{
  "d_model": 160,
  "experts_per_token": 4,
  "d_shared_expert": 128,
  "moe_layers": [1, 2, 3, 4, 5, 6, 7, 8],
  "router_score": "softmax",
  "balance_bias": true,
  "init_std_router": 0.0098,
  "norm_eps": 1e-06,
  "tie_embeddings": false,
  "lr": 0.0024,
  "beta1": 0.9
}
Below are experts of layer 2 (counted from 0) of a mixture-of-experts language model. Rows are named router (the router's row for the expert), down (a neuron's output weights, with its number) and show model dimensions 0-159. Each number is 500 + 40 x the weight over its row's rms, rounded and kept within 0 to 999. Numbers have three digits each.
After each expert's rows: "comes before" lists some tokens at least twice as common just after its tokens as in all text. This comes from a sample of Wikipedia text that the model never trained on. Tokens count by the router's weight.

# expert 52
router:499552451543525520446513410518524474493419511525528486487587538518498500464457442475459501463475501548503456452486460435446513456515487457479495440440619457483549583524523515464496535464549476566560549494560473506520529486459474462435545522523520522500486548517455534500461511545498516496493503508609522509558568504496451425506530468493449466478548412493564488500500442490514541517509446512497454597467521548459497529461568523482442547559417519509508519460532487487528540466520525
down3:468536551481470492499455493479527483449441540493548531534495449526491522489550503501484495452633480563535445560482515477419552482484563485479520538530559520532446526554523522551443441503493544554461545489574571530534501514569489501493491526469542481467570427471503478539537469453539510518514521543540439497479506461574501543449511447512505551525559518545531438458514561486466481562525437533517490491564523507470420533419583512464522523534543419499541566500514515493495558473482470
down4:521521554502515507517430554522468545500545442475487469489478526482437537495484496468507508564600513545465466536542500584490530456489460569453521409445442461551499492441455523507461492554420504488482467546491485519560475555581403508457445482463451559475506458462572445541473545537498389498521500513473503516488533499504577537521522533510480527465484487473460495444532428478434520458517514470479492509566512446509535559498528458433578482455453497527538481521450472522439517503533509
down5:539502479511474474490454492557485479520429522428496529544564483527547579508469498484489571493563466519503482495438535532507420528561478494472422486477500528544445564557509448543467583476523499504549448527421445498480499528480471480497495453481515514489472497420549498486554490568521447546545553446476473471486413537458546471495441480492443529524416514539441525496487506579563533512521522501562514403470577490561514494501513493464515538484535457546436516497515452431477529451433501
down6:502521500389527550457430447514487469534499489465518482582463503463499446451513517526510524471474474464465500503507577535490501529440405473447508481495426548484524547432503473522501526500480455458480435466537460486546517571530526519530438505472513523470494499530550552512488569561516523551451457518540527529469428472546524477452504404502494552482523483474518486605503478488546429486498536510569510525480504432428504500477425435499480500435524552506440534571447515470449493504546418
down7:473498382488501461544484451552551536462419490520495482468541480534452477415465362487492490446514501585481486501475456469515523432523550533534507490507470531510469549481560517520566550491485536529523495500430526533485519499523553544551530530453560563507533438480439542546404512503524547527475428476477450533530542507520498558538463528496548528529543504485532516439465512501489499488481463440511514421449521471449530470519457506548530550500465466485495541498519567531528411557504449
down8:463459474452456412504465465506496502566474469425467486461462479489458497527505528497527483566698497426459440470467454522474533438491454540517495504500504484545511464482495472468427540573577572529570467522447472472488480530504467487527476528455546518516433514431532553445549534570498478516525482573512487529447465498495525497507492485509465494486470519456497505508562484530451463524557497508553490480411435473554498551510522529511414504505467515440487503524536492461497490446506494
down9:466483438563587506513593537519514513566536434459560515493467507538529477531517492530527521543474521526506450450482519574474482453498465511556554498495443499472510478467482567469426528518514517447449491495497500544549491503445510457543403512484505479555478447473495475453511479467518493482537500529423490541491473438460501594500466494572487464472543515500538442550491463530580503502535453461549496461527499513469547436496482425447509471477555484486478420545376516442516457513579441
down10:534558454489463443453489445497551472472439451494421562488512424452415482489552496503559432569567490570462551487509576497466424505479498513579514518514505495503515501497586467547540446475523514524474499520525494511438427523420468552452507438474514503487531562531452466480550478453525487484490493430476471561491520513529453527499419507521500524508539479498475525515476502494542467496508508441481529445534578517499551489432519538531462487505550447501539461442531536479515487368459471
down11:472544523433526526530456481496451500514463475513489489494526538495456466507441496486489562477700431485481497498504520517538557502509543534499472498525459493434504479476509416425485498502482497477544524546471495579473521505539461545513458533451446505526439402417530502577544480508447440462494550511563462537501503457525481503481463512463407563511574455513519508516508469502457529544453470448525489537522513490460489568505528495497547462478505521475478513550591532513484522427456518
down12:506544458521502449514502543518513470483495496510468550465505531462541486461502474544492522565486467498462412483572569423478532525496511562505518498464493543472520473513468556512495390492460509544542505533531532506452402445464448541457501608518511533472460520491457489440483455535492506461549468449411457501479522516526474478467439518436545502522452508546483493542555530471488508520525485415529504380453494537472561527492481476556495456556482516505468497540442539514524521574509625
down13:472551534485547503580507497476436517566458476451559492494457487497551526506516462561591486546488473467543495489515527536495503429482528541463477505500455503490574496479458525519464463525506543470435476471440500455505562504574570512517477507519497472526470542529523552515470509443521479507452483406500556384403525519513470463495516508536481494512517521467475428489486474424517519414535493561429481512460493455574551493468481452514521502482519505517517452459445471429468429616433509
down14:484493478552451487517462513549470539508455507560484488503543529548523488458512539423516568473550482540490542454459561401501433566528553460444406481495522486493475458539554540548470531486464493489499543486551567491438502557480466537547526406542474573516443453380500413490512451509493556506497542515477506540499508550522487541439542511496563475509466491466528533524528456442422466518465470496551574525519497485552492546495440490511484526470577520531546482467492539565496525453504506
down15:491476580480475488512544478503532508496573418474482498488474524454470495486488520554547491509460473450459479576550464521520499515452552539548566576504482504453515398422448515487480529432539532503444473506569529515541508401501453495527530502453479500506467544509570436463494497492485553483452540513430492514488576524442514539519469441523526523476462482409496489432454474472511498577525474476506509476459483519472509417480413519447595532525541498497452486478445522459578514484552547
comes before: " to", " in", " by", " a", " as", " on"

# expert 20
router:455556507486558558489551476535536517479465456541539504428567517532474491489444476515484456416428442551520520437498451507502557466431514465543509430429492497474549541543493507526459540469554498551517495485549469526496576429462458529445500500503509463476486538511371519484474499523535524438511397464512551490526559529502478480533555387528483530465538420452539503506510450424484523469503503530461459507481487528504454530501558448530473526482488523486439482478423450491474531461523518
down0:478493501464511457531481484483528437448462532482505437447519444454485567453535501459497521517499494511520464534593491589495512505475446542497497442533418494440409530544542530592504531544438510418469509529452462534546531492487505514505485492486439473588587410502462531523566514457513479490574563583489535488516550450528489510558546553512472477520436496473502481543509533563496426499516492441473489464462523506539471507486456530513497518505527421482466466511541533426505430465524456
down1:463497549505521493496527518491455490515559575467532505558495491504482448502510468503511519482384478441481603559536394536466550504502555513513480462478473485472515530570456529532515484504531544438477459401514501528505512528472491452496451454523482473467486510463504455500495521454471554441515465456486530479560495515493545505480489469541560397456514435468560420532463461473524499404404477588499450541478502552475473550539499466439503511543532515543452568472474563490461522542523501
down2:456452528462440486483468505492572497499425493546499480468482549505436563443501505549461506551577532428451525530515499494456520542548455482493493563509506575511377547507521424474528540510462527535559564549506556530491456494474469483511548458528492458514503465529554477536478427529451477379526514507512456505440462404467498524509537524477508484563492507430532500525452457560530431438520537478472470456534439458565508457490425552517463537500478556502498512509524543506506477489516468
down3:499463431472469503444467511572475508538509560503477446525460488472486522467464610486486492562443534587522515424550445538464547481489464508471547456560446485573526480537531469573502512504551542593496489556495431423477528497509526483437463499423482511547467559541496502508485477468576479498475490513575477482500473503582566519569507510449437521434506538492461549449503542519528563522524450476469452512509467567504526530546453455448456552469476479505475429528478512467483466498520482
down4:555508447545486481464508497497461477521517485453483467482605469504475517403504450506473461452449426521570558474448491521421556484519474473488533524495427569542582430499531498482531542520420533490511533500495481533446461563511449452548420447524510533468502592543478427438468476491476516511415448448482527478509446485503556520524504480462493500507540486548482464514468583508431471472489551512510534550535531523458477475532525542460468485495510499478539493534484526418519522465452400
down5:489511410525526471581548476499505500535496482482495511509502408529521502511522475500453480452527548493459496579551470638479522513465467559517513496551481562495514507566516523510491489567497483519339533488488469566479513529521547465423473588475527537504553388461444488517487459414447515469516509481496529508463501517488532492491485555465470524485488433481530511447485519481494556515544471525562484425517511450479420507487462474503567498456508519473444563541480490542464460487493503
down6:544524506455455451465440486468485466503495543514401508496502546454511551503494498551455537544546441420494425575519411466537511482475504486487508543515504485519571406517555470444435508532532454523502506513554512466566455476513500450439416564525426517543415467534532512484489528538539542542466539499499477471450437563581503461476487489477466429462526510435475527515470537514536474488463543536553495532474493553479511552446472487447508483485459550518512507540537477508540456461506400
down7:504495518506577533464507542413480531479496420502539489504461465449485496489523561487552562473555535508484485474548540508432445490460482492498463459478530458491443485431415447496531478542415480462499448462541482462523471530454464579511516455501512492507449466525509484436570489494471476534431477507501502425378458460576484517486520512480511531470535495457489516453513434446486488427452493476505551530556463451480489504628517561505505439572515523463530529497514507460459487507419460
down8:520503449499504511517476477406500519501464528510433495456604518523470471484520504473475518445448478545526474548482430507523518576506516480536495528529549439537502505492459509527508479492587508529550468470519498587514428555437486417452526474526522593474435559539413514473534479449476495472475518487486476503517522476489579466532490463545493442458526456403517461531498479564456540466476534481539542518540540562501502562551522549505455594438493518421449518444456485504465508562468497
down9:538432496454492527451502501478475469473509527538438519534513438513463487403540569544488547451374565462545516501487509472417567577423516501526483538573427473478539531500531511451532529482446479426503499526540434504467456502590496573557504489400507468501562503473521477484493442471498456503465485530504460501491520548552535506483491484544561538422489500516503471528540492497472476521460486554518534479547453478472481552519534481422473448445468548577514534526513534522451497514500535
down10:518428466515487561513569501532532502494524442555462548469459493540502591517563468505480497438508520577490578521586519418495501497481457503469501462517486611570476469521488484551468492436520541486501505536490514502586456504437494474441523570558527519568542490515553515562552497570491494490465512525487491445546523508522491533462551595443473442520537551463508527538582547530541535489432525442490474527536492516503558492486528525519496509537546402538541515470534506544478469469464498
down11:479589502495541427515532552509508540530525549456515512426514437539492476595540522489480574419485521479495480541520501572455489501442532533583537570478469471501495462489573477503540442508547473464437479441494480390496507514490522471428481469544511442573529443513532494520522556441480510485543508408515548546532515461499531508515516467461486450528484458502451536504518541519476528502433451487506477532451477508507485482498393527472541430511541484480451548581449492508454532551522545
down12:532483481500498533482498568517503528468495457537471520486508502461414534498522464551440535502433495543487464490561440452498527491540496469556556459528531480430449424606494558516507494502534525508433474444475531460567475473480446489454447530502484527536487578518518408543493465426454522532482516481463483467456489437554571550492473479547505460490499435537540466528571495461531517478471520511567527434403451523519486521466448573471556502558497514498480517508480475484477497615568522
comes before: " |", " (", "3", "6", "–", "5"

# expert 7
router:445517477545594562436583468566546500493439410544531522476499486499555428486499473430455476473421541525478469493426466473478564463501546500518458432493578478536526545550442540428497575469557495529488505529538500488491539458479497451444496492497524508467471555514487519530498522526490469480484434468508526505504495506455432500539524440483484486392562492484469486499472459397485515592496456582485515514497528500498461500471543469518451536573447508518466516484525482446509540446487480
down2:493478501483459491504513460540482490476538478470475514433582464467565514488467434526481477512448473516491493481506442478587481445453461438509532480479546539496452525516524544479567512565529543478576466456507622584433517504489502496428501495517481432532496483588518529542491449514460469523530441545474574549481519512430468535508540494482561527466528497471476525548538473481509501579546506540467524433502481511545486506506518434475482461490461461424419566471572438518481529594483534
down3:554445522519387473520512543556433450521508515536505442545527535471540467519457448538517435532527438475459477498501488486472485467541429456514514453525503491476522545477500518541468496487460500469574473496532537492472460595489466453560447512521504466535504492536538479475532492490550520591527518522528472497458523530563468501568459469466514509557483413523472428530511397516417472552554569412539482520552479514580482527490508545489477508493507459475506512475540418445496512471536401
down4:506514521493515521525526508450504502389526528469494488505484437519510495512469534512472473506533555526577424544541493403537505490483548479566475514437520503510455539499417542440532506501467559535417510512499519554507501572534541465492520537477480484488525426444522458503506450466536513443589468599510487554521489456492489511528474582506542541534507432460541483490560567525538464515467491410475490525587469493492500576464521583526511450473535463509487528482493539515423578519452547
down5:459512556494447482551444527467531476517538495505446410470488465414492561476421556541467527494489559457490525503566602483503514575516444523531468567499472499504519487468598476506505472515440497465448522503539448514556524498502447569527515557514477525519479534524461481521433507504490560518541574538538473448488425527488417487470520507491479522537536533481506472448582534460466522454425462540528484483490589458532538452491532588487462463477435466493509518548531498498476510487443567
down6:520520481501521518487490439504432481533451507496473460507479405527517550530534487474574610571553469455511485430483499541474511479504518541551602407483465504505459510482495516539530485478483430479464460517493554517523516489524477473493435523495490466567598457456456471503500512523495436459544567488513425509509524452416509548496524485462400453522480510527586528478503495520473449532536530436573474480528449407426494542465476521501512509471492519498517487555519476591497509447461519
down7:496468565512447442573563456530445462510493484500414505465563506493485527492583531476497509526537400500543536481478488510585600456507514515580515559527540551513490513480428477492436535540455497495540461439494548558507551490557471471509467530524511512497488423441506488482540542497503491544484486536449523442484480479539488469479529463526443555549500444495508511538559419415432525497521521518437506425512486545542489484450454526543519495485519501516450465487454430527506487602547525
down8:469472512506439471527481491397504456527485499500502498504560549532487550491457511553541535445536443565556499521567501564524458524427494503472494593508466501483477514405541513576540482483467542500480456506526501433507513474528464551477528554512552457499504475483452493486474436441513546529507543489599484469509545469490527467499548516567526532601477501521560504550557555562510596425452515429508465516530469550489507514470546476485571501477509499492540478468470541552497522463542601
down9:456508532427576505431416457546452483473511562488384473546475478511563530483553509519526451498521495486443492489475496521495463574504521467477479494523384548466478445450555529499454471456492520507477517559476460483516525548464529510585490483461534476498536447495490559430533519489524518442460447475622559577479483528453467421554557478481479520528414496511446512454537468544496495442481487457495526457549484502529541518530484473547518563484493498551481516480490489453446504555516499
down10:510476548511545484440444453452511516442518478435445463504550495538513497465504439447501505529546445532509599538519571554505498532461543460482507510466472523533463512453521494447501522451528528419531548520545583517490547493487452485489449485511484471484525372505505527459462536450524436536458567482543453464518493416449495519501501467536481558494466499463609520531499529556544554532475528462491491529457536488490505505481505480570487444452575577530502559434447510518516424483558524
down11:494514537532487529453420497508477520521543496449555526592538485499500490500529536471492558460562565573514471514543524469459536487465475545468498517517516508470477510503425480555474492497571495434480453429541540547473537445599474487515537529525492504495547444559553473422541460542553484485537518497555540459506483475486445524467496521543429502490530489570569457557536454433561468484519555508483544494481526435442501511460449472439551536469466418468410441496452485511560515457460467
down12:473528466563488549457445439605494552527517486544416523501496548437497549526444425533535454550544530484480482506579502450548500474503379530477483495549502478463557561537543460539532520562476516530475475523471464539485554484456468480565468434479400519455488526541507507466545495509532499514496546504565505497476508521472468507466438421519507489479589494482571527474481515492470593534573491530550547520551485496458498527547559556478476516445472542534566551511516527504514482480493492
down13:508468445502491548497553473509509514523505444530549546514505466509427428550466513465517497531473523469542513511516440462504489519543478483437481473470519492595463590420483493481463496530436526486370542498465517492513531509555530581518464511496542492501505546526586523497529534516486497494560500527490472527505449483471456555447452408516557503454515469544561459442509410525481462558486465593498534478530541500461504544444427521476550423538518473466498537491502529481532447456459408
down14:509545485454543497490489502560524490502603509555497485465533451472460444493521531484530490518458507469487511479488515494504521503437505507503491449479541453486533481466456534553545494500503444507582482485463455532519458585437476525537513450491525504516508517506454418421545537542512479497553431562552422602496557419478427464507491497510540485515509440476461594535479583504470471531523461531450508402543524551488512528552575508416479498454469516469485517533463580516458520523578486
comes before: ")", "0", "1", "9", "2", "3"

# expert 48
router:437529511597595518452526407518530484442468514506528460438479558501511474437453477468466452491480546546496449482467475478466563455458515475561468441456514508497546477494452514489530532531544503497511546509530561453541557458513465484405565514526527511509449526498452500542412506542519520468479448506541513499568502522465469456535577491565444478478581483498492491501490459486483531598463481497459464562472513499477516514460592471558454507535422571484540508494521467509528553500476564
down3:577501515588572445460503482502522519586491495470483546529457525535434490460554488487469510436654473563461553473544498539552468496477524508551528476528567537494562483520524558480483567576499494453467490549501529478564455503511489462505525435451504528499506461477491477549534489510557503513512503485455579553515501451520499521484517489500433511507534542499443426539522522493511456498473487462456488559479519447521535471575468591496473449515445449495499597489548573499504461517450479
down4:505439500478533495508522470490503560541458573493483560553545544519556482479561438502464461538405490551423563530413572478590494473507487456509591512475504538450520503468483496545450461482497507444475535510515498571529501551475487494472538528570461524523514560547495462479489411490490484498521485496512473492479471552515484542459535552509523492465533528531505420516554431546541508442464524541505565461485472508527514557476442508437520463450454499450501476608475492469500474523446398
down5:456525543513519481539469491525476543549444601460444432589442498452552444528552539497529488607563506459555560529480588533477531539432481445530540549502521506482552509433486498554537482537489477403567504467485464479525522535538514476506505531504566449486531525500510510501484424554491491477484559588477554441496515442504547503486486554542483535477552566451438455523516518519439491528423541523513511504472490520519515571508543443497527489505516520472542470518542504443528490479437515
down6:504462535547551489516466543465483434471513623520481490546519472462523451534501594485505538592606531462485502485517533606465549474523474530520558474540510565542469480474551495528542539506499491544588519468513531486494508514523506498470467469510511525496499430476441459526458492498502451544497563440480570482482474553528519474463551445522490516468497527553516496457523483469539487591463455450444506526476526520441460559532592504459500506510568497505451556525564537466564507499426457
down7:545458516500508503520512463499506442528457548502501474519487491555468454518539487566415478520467482511492475502506548463549540507478537459501543540398546498557585519547501498498500406470444505510450520487518460437456521531515458565555456507473480489553461515498536487536460507475520494574505500573435454572480479460498542516512512462453565507483415456434520468493548506480520448470466538479519465451455491599472475406476488508517521475520545513523505382613555505515470508470449441
down8:503493525479525438452443434491460476523486484497477459466437522499439479489531468565469482539534517464446537532531544549593518533497530536471499541446571477474495511427478452486478559570458460502539539580455573425552461447525496442530498556411533461530506520456566519505509478521517539445574484552471572541533507421457532486486523438492450523568452539528421504476468440527531473472398536495545501472471475422488505513528455500492522475526462534469499489471521547529468464489517502
down9:449489506510486418499537519481509521491441459499465527548491592471487487490538458568510518523558484535456451503531496461512457464506538488492479555506483469493537444466490537610439472468516535528497482510516489540476504568528512498486511524490486486490456556536423449492417417508512501478526492484469471494518476508503538532547448502496657547425506529478409512492534547545481453536474541560550534442524464457502545447502515563566522466565567444500589448463546535512488525446516543
down10:506496489478454476565500476568503590526453554543476501568470496473489518581480488494524466499715509483544510483496473427476475458500599444565525566510472468478504564532456462490522527515512538501491476514507516399509553492534501533524500579481557459470462527529557509454500486452494514464436501544520474523465445462523544521511495520532488448519470519484489484515480459532454476510507428483535516444499490493471490520511452428537535506532522535475550512513554443498488597484510459
down11:505487502513514493503443510471583520594362467430541519452535502505510520500538415554493483518524478593436509527543432546507532500432520545472473523544515580506521545484542561470475511535497489459450442528480486504552534472550493455476550513431522503494499439553488476484529515427545567471446575540541509525520544451468497487497493485500499504560514501532536567488530511491517474518501497495446518412527461400449504460494480460456577507553508434509486545556507464562503527459535493
down12:477492509521434531491485478497558517543513470542440533454445521400499466496448474488503478451632481492517489526496474440534455456599548520523440522525484480513532496529513451568526487458460453491509481426482396498480475485519449428513471487522479491444488501472494540492562563452563508495511465506502579475411481533489463545519432509563519482475526513431434496467407564449511472525535467506499481418559533484507528559514510486569500524509470474449486516433481532496440546508468489
down13:509490492522458535575419463514535493494521485486525442514502525489485553571518382507536428483487435521477508531455527444533574554551447426542477597541470538499533433509493504494591461534433448500498461490519485537473457533512512469484457518537550456499467521436545539566466561518514537443548526517402569468461495561502501461545551509520477495508519530465469545486415499510504532479544475494547494412514550489486531438574463515504485462511553531488462516564502484499506516464452469
down14:500479567553482472539455512572516512503451621531513507477462498555533466494564538545575530470551496507554461519488539470562530439426469500513493490527461560521522513511526541552515501582487420513519466461525413530490496490519508503460498476484428595541540441417435512509385506506544517482553508544526492442465541561555461508503544477451474507547484471512516521476457517485507489517480457483478519453466463443532501529538560551533503444587554499517515491459447506433512453522462507
down15:536515593529498510470513521536501509555454539498526435385544527527545482553472528450525532497610536525492533521534484499565534483520460502568568591510518521508492479457560504533513491525473452484541441475532405524456441536435543502446554468519425554483490485504436519546441552484457526495485571509504563450516539515470443477459501459516516483492474512501486482433462445462491498492477532490429452437454513520448487436539417499437520443506541530478462538528519508526511487513573513
comes before: " the", " a", " an", " his", " well", " one"

# expert 33
router:444526485569528554497538401503526517455474503488590535451540538462512479433442443499419456531448473560461458447488407447490519389491474495540479410464548492521551525507498526460477527513493498527521519506557513528510487505441452486450554510558534503516486571558448515571408522538525541475497450504547489505535524495514455472544532503496424506511566471479509478512467467451467498550500455510461441552515511517430485497421549465532470472546488532489517480440462455505512541477542553
down5:453463467472510466568547579488579544513505509543473486556491472466490558486519484521463448494550512466491546623496506529508549487561434536517463496535522538524416524549526441489526488467515472523571553508512472489500455449484501497422517555467508429479507524549470520507483535485463526543546486514515484472409588557531557485509435455485485564449523565536503442499519495529520437481560510551463581486522479468573454528490507529481482567528458510488524442501516583527577466489429514
down6:416453556441509583540511491523434481452566541540483531462538535486502571492468542531520526457577530487512484492488473516573485485487544461525495498550457450520483500549469513496526466516513541452598502498464445466547501485573475480614534520551540536503460589518533489535479488474495478526481596541477543531530471537528469512409452506487544548573500539413529471498451519530469497505539509422534527489529465481460493518512529509445503480467513520405517518466508540516453504445456407
down7:538412570545466467477522480427516510566412532468465585538575476527510507454514522561492527506449488589406461508508527503502427560466446510544487526510519439496431530526530540567516471532471464497513503471499480488528488517506449495471587441504508521446472514481553571517572528505495509492471541516513515583592540497522514454452514419535486436473463457501487478519564496545477460495484525461462526462525490547491471440464452484450508566503498503487493460390501464495484543461547510
down8:522543434549495461523461573533427499526571524482594514499499483447483512435567518466497499467503514528443461503528457555515440524485469444551473543490484448469472498459576505500501445536570435512505487543491515569547502540436489543523471501484452470526498500537437522471440507508486520467525494463398546503468493443478582488518531464487491450465555545506570502472529472499503567515423464363514496434504451534466583445467472485517501480558538486481458491573465464490472521514529503
down9:467464448524484490455525561446507544567558471579537504553435510559471555535470560469517535495436526484453520542461537464523467416522499468487524503510513493419514452501528479396520577455448496505528572490477486563584460473547481467555449576485530531539450467421490489507457541491480484501535464517491480478589511438473529578504429499491562490509535506459519515454448496497479450431483506531503475497482464458462505585514506558518459481556461446523551520462430498506514489544534487
down10:513474467527495489526497494521458512505452560584441507536491473518487522537544496462509454485497513573537510574558530553522422523553469485549486577537495515498528565531442421491425531554439526555539537539494432557491411507527454523461507540456466507591501500477458477527441546397497536494502440463520440516454519487511479544471500443430452492476479507463499544449494470577551493518574492458439510518494508510469523521538520420478573524516476456480528495491442503418533550522511462
down11:468489586487501533452502462525538502539507503478525547490497471507522489517514510517532518495553480477514475434447448555517501435494521484506538462530451524568537540541515444483491483466553520497492471545410536482536527507502559420565501486493523504543509463531468496494505521502443439422502489485495496482396468514515520558489500493462546498518466533496465500443618519552498467483460511485586540519565428587505529458550429509485487439523437503462593466462460563466447393540417470
down12:502482442532505519479550594558428521514525484541472471467447542520488467430497496489539523493477452488531495537451516463518546479493516548525493522425401592483482469478482493542559512487524511476509456460485528480544553472497499517504425521440536539492520503525466497517570466501437476483491469393509495500485468585580438522551495534546500463437498498512457563459525500476512463445462606490509489474363461458530471518518478547513450461459530438497517576511495448467437460546514498
down13:472512508441537455505444538513527485532499510521507450468455452491485528500522445497582428543664499534488462460490429500481477494580589527514466535558478511533462477567492504518495433496499569467484472477531457508515513475499547525482515452541439462443455496520522445523551466516475422475462498461550535430443501518528517489393444495553551433508521539495471480527551438455499481455504558527484475436491513517516507500548481470429477555448497505495411461459543496496446474469516511
down14:457452483468593505535516528450569568479463543543428531512458472476523497501501497518428516489488452381491549466449539531473420468531518488479523439482476426511518554536509478501495543481581565561530503563502469555546449523477506489531496558487484459535529462544561456522459525447409540527477523504505525519429546494500478502411459477516538466471505489441494439562494479489457408511471519502511419465513419502520542573503466524539493478499552541437438522488491528502470487455508490
down15:486482510498497516530426456486500511525438524501580479560503474576510524525536513489441520469687450514491526575548506502455523512493509463426464457463452564470474494526542522510458498500408476509506531536574509516520473513588478524590495499487468543484498551478486559481487519472463540566581464588507441511495502455396483501486543536473527476438524538493541485470524510484509492515464514490506590511530525440480530511540524481468550463529515467481537530497495520460461584471523480
down16:530488488472531476471466515527541543469530484401407503521524504520496450552426525503479466520534477492437534541479567537493453477514497496503604483470473516576480521484461477549486467461518539512545464569535565401547526497580545495533535446502524504553546433519526511486496477589486434408434441532533531489510465525484486415522533500451496491531468461532463478515445527488487529461433601527463455506555523454528461553453482510433505501476503478532477483551542465540514495460558466
down17:494470550471516495512486455602474528511488472444479554427472512458512519486554527524456473539553512495425523534520487467529430489475402516515513511498511546540516446522525512524499450517532495526549461546569503507494550583485522502490540507530455489564537530436442474560481503602557480416452483487498445515443509475492544472496519558476490487503501489540590458428545507494431484527482520445500543531547466384464547480483509584442482393526501495459557507471442456524489528494486481
comes before: " the", " a", " been", " be", " not", " have"

# expert 24
router:487560523497559521444554434535548456508489477516516540501536516545546484529450425452503474452372522566486411440448481439432545469497563524534519467504498504495515462522478571461515570470490483536532547509548532477478481402492476509463489514488534557451509535542438563511468539529507511506473475415552513451518495531512514480516569427497495499431528473463503475526495502448515486544489419518450474535477450538471505509490490440511523518510414493498466447432494480377488518465491517
down4:463424638480480532413396537457493474481546469473482494467451531477495579466478496486554495532495436501541565508445490504496561509440543537491490602542533465522479483560509410503458556529517441453464542526472462493544514509519472468552463552516513492545531522469523482460509515462475422516480523447560560466461490533539511500465498577536555538530442484526543547490562469490526517501527536553478440446497511518501518419484502494430514485496511518473564541529455477553494532471450481
down5:449506448556503551516494462525545492524501528548458591518508488503470446547531442489524540534509503495512483546520437446475489478566452621449470474454441553554499495543477480578521491447486462524487466554444443526429469438501444502492465517516548510480483475508487506479576468487486397477442427503495526479519511455501533485492451508536514544489504508588472427471590535469538527554474470487530608497499476522499581500514555525544525502502488478502476452456548529509455423500534572
down6:472518493516528535519465508434491491512464464558484449498530531526502455519433474498517478489553469511523453499550534518497416535492478604496474537524525516493416487505542452563507452565459516469480469531504450504495467590548596500569464507552502532514425532517523540462562468488515493507554466491426537551492458550531555545500451424548498561533465595546492547520494500470534509458531500467517512421529474535515525527444435521554516498500458478598447444556493531437527529541466438
down7:590499461515449527471556529424531532578562441412554497552515523493540533520521471489513435502463498443488504517490507568429559566510491436507565500476533548435561550517559512487458531582440506436514504445476497453441531523512452506601557520462456494490492483504530505489530459529487579516489572543552478574494529478500512523442491462483503523556545491537488487505411481538506521519511434522497462509512502505454477468529404479516463524531563474473514500563454537515536450517459497
down8:522468531476559519461514522469517490488491492530531549456530567480558473513482478431473468495570530474465526529460519507446568536545421467563526457459544580500539453563502483510456494668416512492479521522472576460501463482518478490512497484460542435505521460544554412486434561488454500470507532493484443502540431538522483450488523520497484452483511458435525482486397531456478503504491554500524507513496463508453475494545463473529584482575516464474522484479532524453564455529488448
down9:478511498497465475465459490543551473441457479461460549465543406468447476557467503462483456503454437469495473531487518526501452504527534463495531507454462495496506501476487496540465484554381501500469478500480499490504560503513543440531440481559497493419473470516486546440506586506517528440426450466484516427514510444472504486598489486471453494512494540546536539493464519512472588422575554527404547469505522484502570520512508492463544536460522541480474492480478453626462436513476561
down10:474449509471469474463519473523479468485466574466460519463486480528537555450526435461486529442484493469493511496502559521434483546453534557561497498443483520577539498576479511521496476550474579486512470514484444468512497525536460478530452450436418453545512450576577487580517541454499487545446479497496408445432506538508489472522481531497532490557482565398530497569472501478474438518509504520497509473517479463413476526525464514580513521501470463483575496457544397505511474492534575
down11:524519507450601467499455542475479492480532423472473498529447538522429452560625510461439536499545446530512527562484543490520535500549537466504492566475504464475482491478507558510504546452491446479531538494543547524533496416447571522415482526512523562530562471470457508511515517475435523423464516489520436529531451471480467523497517429502516486513463515502468501469528522399461496555502428444526485499444522465481520492564480432458561457506512523503497545546493501467514392534560475
down12:508555459522496496475455494494516484485464514497520484522544447504492518450478523476472448499596494475500542451446552469522507500473487471441477444445542514500532527416442578448526488554522502517451463484582461471480527453501525539519518559488419437598483486542462527540442414528497517511476443524435559481520521545457553488478478485469477534515470595446501447483538459476470459509436498530529535464580407420512511468513500470500546390552490497426475522488538520501476481467551460
down13:453493479432504537509492508504524458563550519444521483564485499512495495455542550541488524466523537507518514413572515429515501508487521493537518414518500496504446536491479512475633436500558499443565560520556521428481482506542443617512522505514460481515557531509482403497508515499494513498393466500503472567535500438483505579449481520467507474565528535495564451505544535470453496496483494495529531470452449483444487492516505554429508512510510408509470512533524514502496594531556549
down14:553464410451440490538494481429560498477520560630537487490482524533545496466488451513483443548516504460550553517468469507529511475447469546456522513515475582493498531496508564459476514566484574556445467538505519442482492573466518476500504505492549479470484500559543475489443582498478478443509522537478441529470531473437491520487483534499499571458479566574531476483572445484569507471490512522459463444496463529536502510469488548532476527500557493610457461518457537504499508579535576
down15:496542465533489477547466474550478487520505509420499509462521558533492489517498479499520514475503471517471580547560537483573488537511464453550459518563593524547483490509538500437509498569551464518489437441479538450535547440522444482467464504588488475545474471510563496482552529503460431467426500518511439446443509505486511490515435461460571449503454457487556503589509480549481494559458458423482475438607510464557560517494515480460502496573478493455499526472498460518455427484546561
down16:474475507500517444442522452495472534476487575415459455496542506470488541464498536544496493417489456520450577482448507470474508540512519477481492516449471518462440539495530517497497580533556513480458536503456467448426501533525548553508482548531497548514524500466458489497514410495537430483464507429575548492466498497522543529435476452492426493495503522381425560537468582494485489543558480528497496461485468505563523512500465521525514436430443471550467560511450471541534498512464385
comes before: "9", "0", "1", "8", "2", "7"